Below are experts of layer 4 (counted from 0) of a mixture-of-experts language model. Rows are named router (the router's row for the expert), up (a neuron's input weights, with its number) and show model dimensions 0-95. Each number is 128 + 24 x the weight over its row's rms, rounded and kept within 0 to 255.
After each expert's rows: "gets" lists some tokens that make up at least twice as much of what it gets as of all text. This comes from a sample of Wikipedia text that the model never trained on. Tokens count by the router's weight.

# expert 13
router [123  97 180 154  77 149 119 167 134 103 132 128 104 135 157 142 134 110 165  81 119 106 105 138 135 146 117 148 166 187 130 109 152 105 135 124 182 132 150 145 122 149 106  84 122 104 105 142 154 130 136 130 125 104 138 107 124 142 116 153 140 136 116 121 203  76 132 134 120 122 138 141 118 103  89  93 136 112 105  74 120 130 169 150 118 114 122 105 127 142 141 141 139 137 131 107]
up0 [143 147 122 130 101 173 156  97 127 149 122 135 126 142 138 143 110 166  63 125 169  97 131  63 151 187 128 146 132 140 147 136 147 117 117 147  88 126 133 119  95 119 149 113 120 162 128 141 114 140 128 142 116 167 104 136 149 129 100 154 143 126 118  97 142 153 107 164 143  94 139 102 150 131 166 142 121 113 110  97 164 152 101  97 134 139 105 115  78 101 125  79 148 107 123 117]
up1 [148 116 137  95 103 121 125 149  89 162 162 159 163 136 118 155 160 128 153 136 128 186 176 158 135 145 101 111 136 141 138  71  86 141 114 148 140 132 114 120 120 119 189 127 127 104 139 120  99 134 135 129 119 130 165 129 148 137 118  95 100 116 126 135 127 138 114 123 129 142 151 130 125 102 171  94 116 113 123 133  92  97 101 107 109  76 107 167  95 132 132  72 105 152 105 112]
up2 [139 110 114 136 130 127 113 109 172 119 160 126 110  90 132 137 140  59 125 121 119 151 136 120 130 119 134 113 117 163 105 103 185 125 149 115 113 110 140 103 125 139 136 156 130 172  95 146 111 144 167 186 113  77 108 142 121 142 135 133 199  98 107 163 146 149 143 133 149 126 100 106 162 120 139 157 115 132 137  94 150 161 117 148 114 120  90  99 127 148 142 127 103  89 112 146]
up3 [ 93 121 101 139  94  65 116 135 106 145 112 145 109 165 119  89 152 129 115 139 137 147 125 141 134 138 110 157 173 151 122 113 135 131  97 128 111 144 134 171 129 129 131  84 145 114 151 123 107 121 101 111  73 143 131  97 161 126 113  79 152 154 156 102 136 108 115 125 140 114 174 110  80 138 139 137 122 117 149  94  97 166 102 131 163 143 148  98 104 162 124 127 156 127 147 175]
up4 [142 115 135 116  96 184 157 190 124 109  99 144  92 136 150 136 113 136 127 121 130 156 104 134 150 156 161 132 179 144 132 100 104 124 100 134 131 158 144 152 148 157 136  98  67  78 116 119 126 118 112 120 137 147 134 130 125 137 114 121 135 131 121 169 107 101 124  98 137 110 113 135 149 109 140 154 104 130 104  92 128 135 181 111 127  99 136 138  85 105 107 149 115 202 131 133]
gets: "ac", "oc", "uc", "at", "it", "ec"

# expert 47
router [119 156 136 126 112 149 106 151 128 147 137 116 105 105 119 117 126 126 138  86 152  97 175  91 147 167  90 138 113 151 109 105 148  94 134 184 125 144  93 150 110 165 121 112  87 135 128 109 135 106 137 122 131  96 166 110 129 119 111 169 174 113 149 102 150 117 151 117 145 157 127 146 114 150  90 112 159 157 117 111 104  94 117 190  96 112 122 133 137 140 144 145 129 175  99 102]
up0 [140 161 170 124 164 144 133 150 130 157 113  80 157 117 141 104 172 101 126 125 171 147 134 134 117 141 130  87 109 159 122  95 179 120 124 127 110 132 129 106 146 151 106 152 148  93 134 139 139 132 104  80 104 140 135  75 109 131 108 126 170 111 129 104 144 149 129 134 115 150 139 104 116 151  86 124 137 113 113 161 150 144 154  87 172 130 128 152 144 117  83 115 138 176  96 160]
up1 [ 99 138 153 140 138 125 153  98 130 125 109 155 145 104 113 139 196 108 119 110 121 133 115 132 146 169 163 133 127 214 154 155 101 144 132 168 119 123 121 125  97 111 110 123 111 107 127 148 104 161 155  80  81 139 137 142 120 116 110 147 200 134 134  81 126 129 128 118 128 146 152 100 124 160 111 133  96 132 138 110 144 152 165 139 114 148 138 129 147 108 128  98 132 134  93 134]
up2 [129 157 161 146 120 132 133 141 148 112 128 147 146 149 112 155 139  78 144 156 106 163 180 159 138 104 145  71 145  61 127 119 127 135  95 142 112 131 143 127  72 111 133 124 162 102 100 116 131 134  97 108 131 113 170 135 124 143 125 108  94 119 148 124 129 111 128 126 116 134 133 134 151 168 111 133 144  49  92 113 139 160  98 101  98 139 144 106 138 135 127 157 134  90 140 131]
up3 [126 177 119 128 140 114 151 129 133 104 151 104 142 113 116 156 112 130 153 125 112 134 109 191 120 140 157 146 125 121 154  94 213  64 110 165  89 119  93 127 124 108 111 127 133 131  70 111 166 126 106 119 112 114 134 170 127 122 144 123 112 144 125 112 151 137 167 112 121 130 139 114 139 141 117 141 132 154 118  77 129 140 132 106 135 114 130 154 106 111 126  93 100 148  88 166]
up4 [116 170 158 121 119 163 162 132 109 109 131 100 111  86 134 120 103 108 142  78 155 118 127 151 173 124 127 111 114 124 132 135 118 132 194 140 164 109 144 139 141 135 159  96 156 107 127  93 104 142 175 159 141 128 144 123 143 121  94 121 143 149  93  95 162 147 180 133 113 127 124 129 158 119  85 136 160 133 144 132 132 142 142  83 107 118 109 106 188 103  96 124 108 147 120 128]
gets: " |", "-", ":", "|", ";", "–"

# expert 23
router [171 122 162 128  79 176  97 174 127 131 120 102 134 134 188 101 121 113 102 110 127 140 147 135 125 112 126 128 159 121  95  93 125 142 138 136 158 121 170 117 137 162  92 116 104 149 132 130 170 127 132 124 151 113 112 122 146 143 157 125 162 115 116 112 163  82 105 120 165 119 146 148 118 101 122  98  89 162  98 107 123 118 136 129  94 150 119 118  97 138 144 130 189 167 128 102]
up0 [ 90 125 121 159 123 151 108 121 149 155 159 116 113 131 126 155 106 107 166 127 157  90 126 106 108 118 116  85 154 106 129  86 132 146 144 113 117 112  97  75 153 113 142 149 148  94 151 120 149 104 137 111 133 141  85 151 147 132 169 109 156 168 135 150 108 110  62 126 153 140 163 127 137 145 190 107 112 132  90 171 161 143 138 131 126 115 139 154 128 119 133 146 145  97 142 108]
up1 [127 159 131 129 158 135 116 115 170 186 124 125 127 128 101 168 114 100 128 126  93 110 122 118 139 138 119  99  92 120 168 127 106 149 150 111 141 160 126  81 163 126  96 125  83 106 155 131 121 114 108 132 149 147 166  91 128 141 122 128  81 142 113  91 165 135 102 131 129 155 147 161 116 161 143  91 114 162  77 171 146 122 113 144 146 129  96 152 149 127  93 130 155 133 119 166]
up2 [161 167 126 117  91 117 132 126  89 104 114 113 101 155 142 148 136  99 120 169 147 130 202 139 143 108 100 135 140 139 112 124 152 112 137 142 163 127 152 119 136 158  97 164 134 113 128 128 120 168 128 144 131 101 102 125 134 102 121 158 140 128 107  75 139  92 100 137 110 121  87 166 130 112 103 137 133 170  98 116 121  80 115 107 117 171 151  82 131 132 170 148 133  88 134 128]
up3 [152 170 137 102 140 142 138 105 103 119 120 172 161 130 124 157 137  65 135 128 115 125 142 139 124  87 127 139 159 115 132 135 145 157 135 124 147 132 151 117 139 129 114 121 156 146  99 108 157 137 117  88 165 119  93 146 131 132 153 142  88 124 122 123 161 110 165 126 118 129 128  72 133 118  37 104 104 103 133  98 144 122 115  98 110  87 127 120 107 150 160 167 127 164 131 107]
up4 [146  73 140 172  94 176 137 128 122 186  91  94 159 154 100 144 155 116 117 151  93 133 115 152 111 138 159 171 137 135 126 110 137 112 110 174 125 163 114 129 119 126  52 109  85 102  90 126 113 125 146 153 137 113 108 108 118 105 135 117 110  90 138 115 131 155 100 101 157 132 100 126 127 130 153 128 135 150 132 124 151 141 127 152 130 101 104 123 172 159 133 128 141 132 139 130]
gets: "it", "em", "p", "v", "om", "ition"

# expert 42
router [115  96 127 141 100 145 155 173 136 133 119 111  87 144 140 109 146 124 107  91 170 127 162 121 158 160  94 133 111 172 113 164 125 180 123 137 118 128  88 162 132 131 131  97 141 133 121 124 100  94 107 101  94  93 171 167 141 141 108 160 128 143 121 105 152 116 134 146 138 153 189  92 102 129 146 104 126  97 109 115 101 110 108 165 133 108 115 106 158  91 133 133 142 138 106 127]
up0 [106  90  83 115 151 132 146  92 102 120 147 115 149 105 137  72 198 127 137 103 117 115 105 126 146 130 143 154 152 108 106 158 129 133 138 134 132  82 150 157 133 126 167 144 112 127 126 157 132 158 187 110 128 115 128  74 115 174 100 114 144 117 100 106 187 141 159 133 117 118 109 106 133 144 139 128 121 151 119 116 171  96 118 106 140 112 137 149 118 108 141  94 131 137  96 133]
up1 [ 93  94 106 155 123 122 116 128 113 155 137 103 142  80 127  88 140 121  87 142 167 136 128 122 137 160 102 163 106 156 111 123 154 138 118 128  97 161 137  95 137 112 142 145 129  92 155 115 114 135 129  92 112 104 164 186 123 100 112 125 140 119 115 144 144 118 133 164 134 155 145 178 148 115  90 157 164 134  96  87 169 109 121 146 156 120 129 105  98 130 141 140 180 150 161 118]
up2 [128  78  84 120 129 147 150 197 105 126 180 138  95 168 131 134 134 122 138 141 111 108 101  59 131 115 134 148 131 135 119 153 105 145 126 160 116 131  71 176 137 133 135 137 102 112 154  86 112 124 151 119 135 100 169 123  99 158 104 132 101 111 141  90 119 137  88 134 138 135 127 119 120 132  96 158 155 117 123 111 132 112  94 122 130 126 163 115 148  81 152 127 128 146 135 126]
up3 [ 90 100 153 101 104 134 116 164  83 149 133 110 121 108 136 128 174 148 116 154 135 169 152 116 120 166 142 166 121 135 104 114  85 139  97 161 144 155  99 147  92 110 140 118 144 107 141 131  80 118 140 137 169 156 182 164 140  90 129 104  83 131 133 137 110 124 109 104 114 124 137 152 150 116 155 150 134 142 120 139  86 126 101 129 104 140 136  99 135 124 108  65 136 156 118 141]
up4 [116 133 107 118 139 148 117 130  67 169 138 148 142 146 117  93 138 142 138 139 157 144 177 163 115 135 161 114 196 143 145 140 134 157  81 125 109 105 110 133  89 148 153 159 144 112 135 125 116 112 144 132  79 113  68 127 150 117 108 125 146 135 131 111  92 110 115 136 149  79 154 139  89 101 154 101 106 119 132 122 125  88 133 158 114  82 114 103 148 121 116 122 157 132 142 115]
gets: " A", "re", "ou", "a", "ard", " a"

# expert 33
router [118 139 137 144  98 125 126 125 122 132 111 113 108 141 131  99 132 130 118 120 162  81 164  83 156 147  95 100 147 133 104 158 159 144 118 117 213 133 145 117 134 135 133 111 132 160 122 145 123 129 125 110 106  68 154 173 124 174 126 113 124 177 125 116 165  93 127 107 141 172 147 121  67 119 136 120 135 152 127 110 127  87 155 159 142 108 119 129 110 137 154 118 117 150 108 110]
up1 [135 128  90 154 149 128 136 135  71 127 176 154 113 123 129 116 144 143 114 103 180 119 113  47 166 127 122  85 144  91  97 134 135 138 143 142 113 109 125 131 131  95 119 102 123 114 135 120 123 115  85 136  94 108 169 155 126 163 129 130 102 168 160 154  88 106 154 104 116 135 118 143 148 128 142 128 189 149 156 107 147 124 111 123 127 115 121 121 128 134 163 132 137 129 130 177]
up2 [ 99 130 113 161 169 149 152 109 152 108 116 138 130 130 168 136 115 120 123 122 127 119 120 121 151 122  95 121 108 155 147 140 108 139 125 110 144 151 153 158 166 163 167 124 107 137 137  89 120 175 122 156 131 117 123 177 130 107  77 151 111 135 140 101 126  79 139 114 131 110 140 107  64 117 113 146 169 120 132 161 112 117 122 160 124  99 125 123 101 122 146 169  67 188 127 128]
up3 [147 111 116 118  97 127 169 122  80 133  94 123  92 150 171 125 137 134 118 121 160 103 105 134 154 146 143 131  90 109  85 124 110 128  92 107 146 115 132 139 149 115 126 127 134 142 115 113 163  87 109 161 129 149 124  97 176 141  76 116 105 129 126 153 141 129 180 157 156  92 192  94 127 123 128 102 156 148 175 117 152 111 144 143 165 124 111 100 111 109 137 133 151 102 139 129]
up4 [151 139 116 150  98 122 154 189 124 116 140 141 128 106 126 106 110  94 109 167 153 141 158 116  92 124 132  96 132 159 160 124 110 160 118  99 126 109  95 114  69  97 143 106 169 121 171 124 126 161 133  87 118 137 153 168 116 125  62 135 123 161 130 124 136 127 121 147 169 124 134 134 154 168 100 135  91 150 128 128 136  98 130 156 129 117  98 133 110 171 139 134 124 165 149 122]
up5 [ 76 155 117 126 122 121 102 129 128 170 133  81  86 108 103 141 112 111 111 142 129 193 116 146 150 111 136 147  84 105 120 156 114 109 138 103 109 151 110 139 135 149 126 168 169 112 129 146 153 107 180 148 171 125 121 125 138 105 157 142 169 140 131 164 126 146 130 110 156 111 110 156 116 117 114 123 120 127 121 129 147 154  80 116 147 143 139 113 154 148  75 115 131 114  77  91]
gets: "0", ".", "5", "4", "%", "3"

# expert 21
router [112 144 144 139 137 136 123 135 131 133 165 118 127 143 177 118 111 111  94  90 143 147 150  60 174 133  95 125 144 140  97 112 113  85 127 143 169 113 162 127 110 199 124  95 112 162 128 147 139 140 106 131 106  96 138 167 102 163 127 126 115 145 120 134 150 107 152 110 103 111 125 150  91  98 117 125 142 180  85 129 108 115 146 138 120 124 113 131 185 125 129 126 144 160 126 131]
up0 [ 85  81 153 150 148 146 162 113 107 138  99 154 102 150 142 135 115 103 111 146  98 121 157 132 130 103  79 106 114 163 144 110 127 148 121 102 136 138 132 132 121 134 164 163 133 130  65 160 175 128 147  99 153 116  96 137 189 132 157 134 177 120 109 107 148 140 151 131 129 130 138 144  71 146 167 151 142 112 115 131 141 143 118 123 148 130 124 136 138 124  81 169 126 120 117  98]
up1 [114 112 126 147 118 123 113 136 135  99 130 117 126 140 140  95 113 123  87 104  93 137 108  65 181 118 123 113 114 145 159 176 139  98 122 154 117 121 141 117 147 148 145 114 143 140 120 145 136 119 103 163 158 195 143 133 154 150 120 132 133 112 134 161 116 149 109  76  95  99 142 133 105 152 108 121 152 145 103 165 143 107 126 184 154 161  99 112 111  77  91 133 128 158 128 119]
up2 [ 57 130 125 143 158 115 122 140 121 149 179 130 151 134 115 168 103 124 132 107  92 108 107 143 174  82 148 135 116 124  87 169 114 131 120 106  96  92 119 110 157 121 134 144 146 138 153 150 106 107 178  99 134 114 110 149 133 137 147 146 106 145 152 121 111 177 143  82 101 157 104 157 189 115 100 130 116 116 107 124 120 131 107 148 123 110 138 130 130  97 131 148 140 139 146 163]
up3 [175 150 128 124 130 119  83 136 135 157 113 168 135 161 120 135 107 139 105 131 124 157 134  97 184 142  93 126 104 163 144 133 123 108 117 104 100 172 143 124 110 119 125 138 142 147 128 130 102 114 135 127 109 150 114 150 172 140 114 102 144 137  95 154 135 157 129 145 112 139 120 136 137  84 108 126  85  84  94 143  96 170  99 118  83 110 154 123 109  92 140 113 138 203 109 121]
up4 [176 106 141  98 132 133 199 106 131 109 122 164 100 115 152 177 136 142 133 110 108 149 116 125 131 104 107 122 147 130 136 104 140 128 110 121 125 180 152 117  95 140 109 105  95 136 150 166 124 109 130  80 107 135 164 128  92 157 165 129 117  96 154 145 110 157 102  96  90 149 151 144 134  71 127 143 156 135  80 123 117 116 154 147 114 132 116 106 109 116 131 111 139 139  85 143]
gets: "0", "9", "1", "8", "2", "5"

# expert 22
router [116 138 142 147 100 171 100 178 133 140 119  84 119 137 146 102 157  80 125 114 148  93 145 122 141 138 128 130 108 173 121 163 160 154 147 136 167 119 124 138 100 122  92  60 140 155 100  87 175 115 118 116 126 116 154 141 134 135 116 137 163 152 114 109 161 145 106  97 134 166 140 160  97 130 137  85 130 140  74 103 124 112 114 152 132 117 123 129 162 114 112 143 127 149 117 126]
up0 [ 86 116 100 178  59 111  89 132 113 111  83 121 157 146 158 112 137 132 142 137 133 105 183  91  89 138  92 123 132 100 150 149 135 133 113 135 134 131 150 143 117 181 101 127 158 118 122 135 161 100 103  84 161 142 134 157 121 129  97 127 117 136 150 147 131 151 116 127 140 131 137 167  76 143 166 130 131 152  73 137 134 104 135 147 134 148 121 132 136 158 106 134 136 118 113 109]
up1 [130 132 132 142 121 107 115 127  88  72 126 188 150 141 156 128 166 106 107 114 133 111 154 128 118  93 150 127 166 129  91 139 142 121 127 104 228 120 134 144 140 131 135 118  73 134 154 128 144 145 112 133 120 166 118 123 102 144 115 115 142 145  93 179 182 131 132 145 145 142 106 125 118 111 142 124 151 129 117 151 154 146 136 122 104 131 125  90 102 150 133 109  98 140 147  99]
up2 [158 129 176 139 124 154 108 160 181 108 117  81 106 126 105 115 140  66 110 139 129 154 138 139 134 135 144 148 114 140  97 161 149 145 124 191 125  93 126 117 161 167 138 137 113 127 147 130 127 126 112 154 127 155 166 103 127 139 136  97 129 137 127  88 138 142  82 133 120  91 114  93 148 108 134  92 108  93  78 111 129 119 116 123 135  86 149 137 183 138 151 131 148 138 127 133]
up3 [158 120 120 149 144 118 121 103 124 148 117 165 132 168 166  88 122 115 114  80  83 114  79 119 106 140 164 140 154 130 146 141 130 120 129 129 139 156 141 112 112  96 118 125 148 130 136  66 125 105 121  90 113 159 108 106  75 117 122 128 114 136 167 120 126 126 118 128 185 157 131 144 150 140 155 129 117 156 144  81 115 112 115 154 174 115 141  79  96 119 150 121 124 137 133 180]
up4 [130 143 117 100  94 130 160 149 107 131 161 191 129  99 128 130 120 109 172 160  96 123 103 108 141 144  88  92 109 127 121  78 169 148 114 128 125 143 157 144 142 111 105 124 122 159 110 116  95 126 142 118 138 120 137 147 113 160 124 110 115 129 108 175  83 158 129 154 140 119 123 125 148 144  55 149  87 183 125 159 108 129 102 156 142 151 101 129 126 137 119 155 128 146 103 127]
gets: " M", " R", " N", " P", " A", " J"

# expert 2
router [169 146 145 134 126 158 133 143 119 142 135  98 131 144 128 117 153 107 124  98 129 138 149 104 143 190 147 155 129 133 109 138 132 100 152 167 167 121 106 132  69 151 144  90 119 102 117 128 144 128 138  91 125 127 135 141 118 159  92 147 115 137 150 127 190 134 135 118 105 123 121 116 130  97  91  57 116 183 111 123 118 175 147 142  92 119 122 123 104 115 133  79 134 151 106 111]
up0 [149 136 120 118 116 143 117 103 164 110 179 119 120 121 164  91 162 115 128 114 111 108 146 102 139 139 112 119 134 135 160 119 130 140 110 120 132 175 116 147 139  87 155  68 130  90 105 179 116 125 109 130  77 119 117 133  92 106 181  96 137 149  97 122 146 107  80 147 102 119 118 140 160 123 145  95 128 115 129 134 150 184  92 138 143 169 123 128 157 148 102 148 109 112 122 122]
up1 [126 157 125 166 126 140 130 128 131 129 126  83 135 110  95 103 116 114 165 129 148 126 109 105 146 111  98 117 112 121 125  83 146 143 127 136 149  93 116 107 102  88 114 150 115 146 133 129 157 125 188 157 142 164 120 138 125  82 100 123 172 139 133 196 101 156 114 160 146 124 147 122 113 111 124 145  89  82 110  76 129 155 110 149 137 136 107 176 143 164 122 127 120 168 121 145]
up2 [ 95 147  76 131 136 100 105 141 125 110 121 150 134 106 112 115 113 108 113 135 131 150 132 130 146 183 139 127 165 110 128 160 114  65  98 147 146 159  93 133 118 142 120 117 119 152 133  72 145 128 134 131 178 129 130 142 106 135 116 134 100 109 100 139 183 146 116 125  99 132 147 122 113 174 116  98 133 167 145 149 126 176 139 139 103 128 122  92 172 123 107 157 103 120 109  72]
up3 [147 157 125 124  73 140 129 143 108  96 103 119 115 129 141 131 139 120  25 126 141 131 129 132 132 131 147 102 111 118  88 149 107  99 155  94 103 106  85 153 135 133 135 121 117 144  86 138 136 119 124 147 161 139 158 112 115 144 108 120 157 101 158 137 106 117 131 139 164 102 123 102 131 143 151 126 148 105 177 113 124 172 166 157 107 142 131 135 115 133 104 127  92 165 130 174]
up4 [113 151 116 135 125 146 111 130 124 136 158 115 121 124 125 145  81 108  95 142 111 113 102 117 140 172 135 172  81 137 136 178 150 131 181 156 144 133 133 111  97 176 140 162 117 124 133 131 127 128 126  97 157  64 144  79 118 104 102 153 148 125 126 160 110 155 137  97 100 116 117 119 115 152 101 109 123 138 129  86 157 131 161 110 130  90 138 168  89 112 118 158 144 134 162 126]
gets: "a", "at", "o", "an", "i", "aj"

# expert 34
router [126 112 132 124  96 164 146 137 119 143  97  92 102 129 168 125 166 123 128 121 151 132 161 132 157 129 121  68 119 133 136 160 122 120  98 172 132 119 124 159 101 164 125 102 132 155  88 147 116 126 136  88 116 138 160 163 150 179 112 148 178 155 142  89 143 107 110 127 123 166 127 108 111 137 125 110  83 135 117 133  88 126 138 128  78 114 109 100 122 103 162 110 133 166 145  98]
up0 [150 118 117 119 127 121 103 130  55 112 117 147 116 145 127 161 125 119 169 132 155 157 138 145 129 130 142  92 119 138 108 126 111 127 146 105 180 112 144 125 139 163 119 136 193 126 111 129 134 128  78 117 123 115 111 133 155  92 122 124 143 164 163 120 127 169 129 132 151 103 139 101 129  98 135 124 135 151 112 145  85 154 143 134 111  93 163 181 122 105 128 125  88 133  79  72]
up1 [152  83 107 178 125 113 154  78 132 147 109 116 100 119 106  45 110 110 131 119 138 132  99 165 165 186 101 144 112 103 136 158 126 136 106 143 104 123 126 113 153 117 180 151 141 135 130 148 139 132 110 114 135 135 160 157 148 127 103 132 136 158 133 101 146 112 139  91 144 148 140 107 180 135 145 119 109 122 146 131 152  97  98 153 105 114  98 100 111 105 119 135 152 100 117 138]
up2 [160 156 167 122 106 145 133 135 147 128 100 167 117 133 157 140 104 127 132 121 102 136 121 141 139 102 151  80 135 154 126 128 116 149 118  84 115 164 130 137 124  98  68 131  53 141 135 118 131 118 136  78 136 153 129 147  93 144 166 144 101 142 148 122 142  75 151 111 110 130  91 142 120 142  92 180 141 158 162 131 151 146 148 115 122 112  99 106 141 101 147 118 120 139 162 152]
up3 [121 104  96 153 100 146 175 110 139  99 138 139 102 118 113 107 138 130  78 105 137  96 119 110  81 161 118 130 115 105 118 161 116 156 122 126 116 146 157 146 113  89  79 134 157 158  93 140 116 124 105 139 153 142 113 167 122 118 149 180 177 113 145 138 115 150 129 117 121 134 127 125 167 101 158 147 149 115 138 109 155 103  94 122 119 150 108 151  61 157 143 113 147  93 149 129]
up4 [138 146 116 112 102  99 133 126  90 168 144 130 139 131 152 135 132 118 106 128 150 171 147  79 118 146 120 120 120 134 150 121 139 159 132 132 122 122 130 165 115 125 102 122 114 178 141 127 107 126 112 155 128 160 147 167  99  68 156 156 149 127  73 144 164 133 153 150  70 109 120  99 131 124 105 109  96 136 108 139 165 149 120 104 127 134 130 134 123 189 132 114  65 108 151  98]
gets: "her", "er", "ow", "igh", "le", "ouse"

# expert 37
router [135 115 127 154  78 145  73 156 140 139 147  93 126 127 129 149 148 125 126 116 142  86 153  71 139 208 134 168 148 108 111 101 170  75 140 140 145 120 129 131  86 147  88 116  97 118 126 117 163 141 154 131 115  89 156 147 121 135 105 143 123 148 138 135 130 107 148 118 137 121 124 131 115 123  91 114 146 131 128  83 124 103 148 163 127 142 106 139 161 122 131 115 143 161  87 129]
up0 [ 79 150 113 142 168 117 105 117 131 139 111 125 109 178 107 155 189 137 115 124 210 124 128 150 123 116  91 152 160 156 126  93 116 167 123 132  98 122 113 132 122 111 119 113 104 147 106 150 113 149 128 108 136 144 165 115 125 112 138 139 144 114 136 154 123 131 129 113 138 120 119 124 140 149 181 166 127  88 148 104 146 161  87  95 149 122 133 117 158 158 131  74  92 119 127 136]
up1 [ 77 121 156 116 125 124 126 118 137 139 132 149 129  81 111 116 137 144 170 128 125 134 125 192 138  74 163 141 162 157 108  82 114 122 160 120 118 126 112 143  96 145 153 144 111 145 113 117 141 152  86  93  87 128  99 107 177 125 118 146 108 104  95 160 123 115 169  89  87 136 136 159 149 135 164 142 152 146 114 108 137 164 117 107 121 117  98 133 133 105  94 129 138 137 134  96]
up2 [127 102 161  90 122 137 172 152 131 178 101 132 155 153 120 122 164 137 154 118 135  77 157 118 152 141 114 128 103 133 170 121 156 127 139 173 125 144 147 115 162 147 123 119 129  79 117 118  96  79  99 143 112 109 151 109 159  80 116 112 129 133 138 141 137 160 123 128 134 111 130 153 133  69  91 109 130 140 121  99 157 181 111  98  94 133 131 153 165 123 107 116 131 135 105 127]
up3 [171  89 109 128  99 111 152 125 118 115 137 109 167  98 119 116 151 108 141 104 161 111  98  94 127  94 165 126 151 112 120 130 132  69 151 162 102 128  99 136 118  78 176 114 118 107 135  97 111 142 135 132 133 143 142 142 136 119 136 164 132 116 130 112 146 177 107  83 139 134 123 161 147 148 137 149  63 126 165 129 141 158 139 133 112 144 123 117 145 151 103 150 143 143  83  82]
up4 [ 93 120 118 150 123 122 118 153  87 104 144 144 123 131  94 127 154 132 142 113  99 167 122 123 168 119 157 134  88 142 166  67 155 125 197  70 130 122 126 149 135 150 116 149 133 124 144  82 165 144 160 121 133 105 107 114 130 100 144 161 108 136 117 131 126 130 158 146  97 129 115 157 148 122  93 162 101 112 116 116 123 119  67 134  95  93 105 120 129 155 135 124 155 148 115 122]
gets: "2", "1", "0", "3", "4", "5"

# expert 38
router [137 105 157 132 110 177 100 189 124 142 154 125 117 123 144 145 180  84 113 114 132 107 182 113 145 128 125 134 127 179 110 134 116 138 135 142 158  94 102 156 129 150 102  71 130 145  98 100 145  98  94 109 126 100 172 144 159 125 162 118 130 109 109  98 137 153 108 106 131 149 115 156 139 113 144  93  95 147 114 128 102 138 113 123  90 126 106 107 125 107 118 172 146 135 128 150]
up0 [120  95 139 123 147 127 141 120 110 125 110 116 121 187 166 146 107 116 105 160 117 136 192 103  95 106 137  56 149 158 119 142 137 147 112 134 115 128 159 133 174 167 143 139 116 117 112 153 166  87 123 120 146 137 129 123 128 131 164 103 181 157 135 137 110 120 160 143 116 165 108 111  88 141 130  77  87 102 140 150 104 141 152 120 102 116 136 162 123 124 119 124 128 129 142 141]
up1 [100 128 114 117 122 170 127 171 135 132 123 101 134 111 113 195 165  90 128 121 133 155 168 117 122 113 140 113  70 171 167 117 100 139 127 133 135 135 119 133 135 156 158 145  95 102 130  93 146 160 120 157  93 129  89 110 152 140 137 122 135 111 118 159 132 159 123 132 151 133 146 113 112 112 126  66  72 132 102 191 131 115 129 122 124 128 116 132 127 166 145 116 122 145 103  99]
up2 [117 105 145 143 162 139 112 116 136 165 126 149 105 121 131 135 137  81 141 122  91 122 163 138 156 116 104 167 108 142 136  56 153 153 121 146 121  96 147  85 116 133 134 109 128 120 138 139  93 140 108 133 110 132 149 139  91 132 151 128 130 128 183 129 112 130 144 137 126 173 124 127 161 100  93 155 163 127 112  65 139 127  96 118 165 123 139 158 120 166 126 125 128  86  82 167]
up3 [135 104 169 100 161 158 128 112  94 120 124 151 157 115 123 124 135 120  91 109 125  98 172 124 100  96  83 127 124 145 126 120 137 140 147 131 125 171 145 131  97 164 107 127 152 187 102 137 123 183 134 124 149 110 139 133  91 128 136 106 135 146 180  92 146 137 191 117 134 111 118 103 119 103 106 148 109 104 117  63 117 115 133 115 142 132 131 140 160 118 124 157 115  99 161 149]
up4 [127 113 147 161  99  89 135 131 124 140 174 124 113 112 174 119 126 100 120 172 109 144 117 160 136 108 142 173 174 134 140 147 129 136 179 151 135 128 105 135 176 117 145  85 126 102 123 104 177 138 129 126 136  78 123 135 153 132 115 119 131 108 137 121 149 115 135 113 103 165 148 138 144 109 141 106 175 163 119 103 134 126  94  85 106 169 145  79 130  84 116 144 144 127 126 101]
gets: " S", " C", " M", " P", " A", " B"

# expert 14
router [146 138 148 126 126 185  84 131 114 124 152 107 101 128 160 118 124 106 124 105 138 130 124 134 116 171 114 105 113 165  92 140 133  98 117 184 168 135 139 129  99 142 131 138  80 150 125 133 120 103 162 131 109  84 145 132 153 125 128 191 121 122 148  89 122  97 153 146 118 116 151 114  96 128  91 110  74 158 125 113  78 125 105 154 109 146 134 155 151 123 132 167 133 163 126 141]
up0 [139 138 105 135 130 183 123 130 121 153 119 115 130  80 158 126 125 128 150 136 125 107 102 162 115 142 169 167 113 151 158 175 180  71 150 146 105 141 114 115 115 107 100 130  86  80 122 134 135 118 113 132 142 109 134 151 142 135 121 129 104 125 151 132 116  89 111 125 121  96 124 131 120 131  73 138 126 153 131  73  94 150 122  88  77  86 134 128 115 146 132 150 138  85 146 131]
up1 [160 104 173 114 111 121 143 100 123 136 177 146 109 115 153 111 128 147 109 126 130 125 138 107 116  52 132 117  80 117  83 117  96 106 146 131 151 136 147 136  83 105 160 117 124 124 162 135 148  95 108 165 101 103 135 126 167 127 113  53  86 141 113 110 129 150 123 146 143 130 147 113 118 116 147  95 153 133 115 169 146 105 138 148 157 124 151 133 145 173 116 123 130 129 144 118]
up2 [117 103 144 150 154 133 136 162 123 148 165 131  58 122 132 163 151 126 157 136  82 164 121 137  76 119 164 156  96 164 147 111  91 110 148 145 111 111 107 146 121  96 124 139 136 101 117  96 123 106 119 131 142 102  92 145 191 129 133 163 125 111 106 109 102 141  88 173 121 137 136 128 108 126 130 115  75 111 114 154 136 140  95 142 121 143 149 147 145 107 115 146 148 116  94 123]
up3 [151 119 165 133  96 137 156 112 126 110 123 158 131 139 116 167 124 111 126 148 142 103  94 144 142  80 104 140 116 149 142 128  87  95 108 126 174  74 135 146 128 139 115 170  57 122 132 111 168 137 143 136 102  85 110 103 137 121 119 170 154 144  96 130 144 140 125 156 141  92 130 163 138 158 143  91 113  88 144 112 119 176 121 152 148 133 150 109 163 121 129 113 111 126 154 116]
up4 [126  74 112 151 145 140 130 101 140 106 186 119 154 149 118 123 111 133 141 126 101 141 108 119 103 153 140 120 108 139 115 118 146  99 146 126 163 133 190 123 123 153  60 128 147 101 118 125 141 128 166 140 135  95  90 150 149 133  95 128 150 112 144 123 114 122 151 116 138 143  89 121  76 103 156  76 106 156 137 135 169 140 171 132 165 167 100 127 112 137 117 120 121 115 121 167]
gets: " in", ".", " |", " (", ",", " of"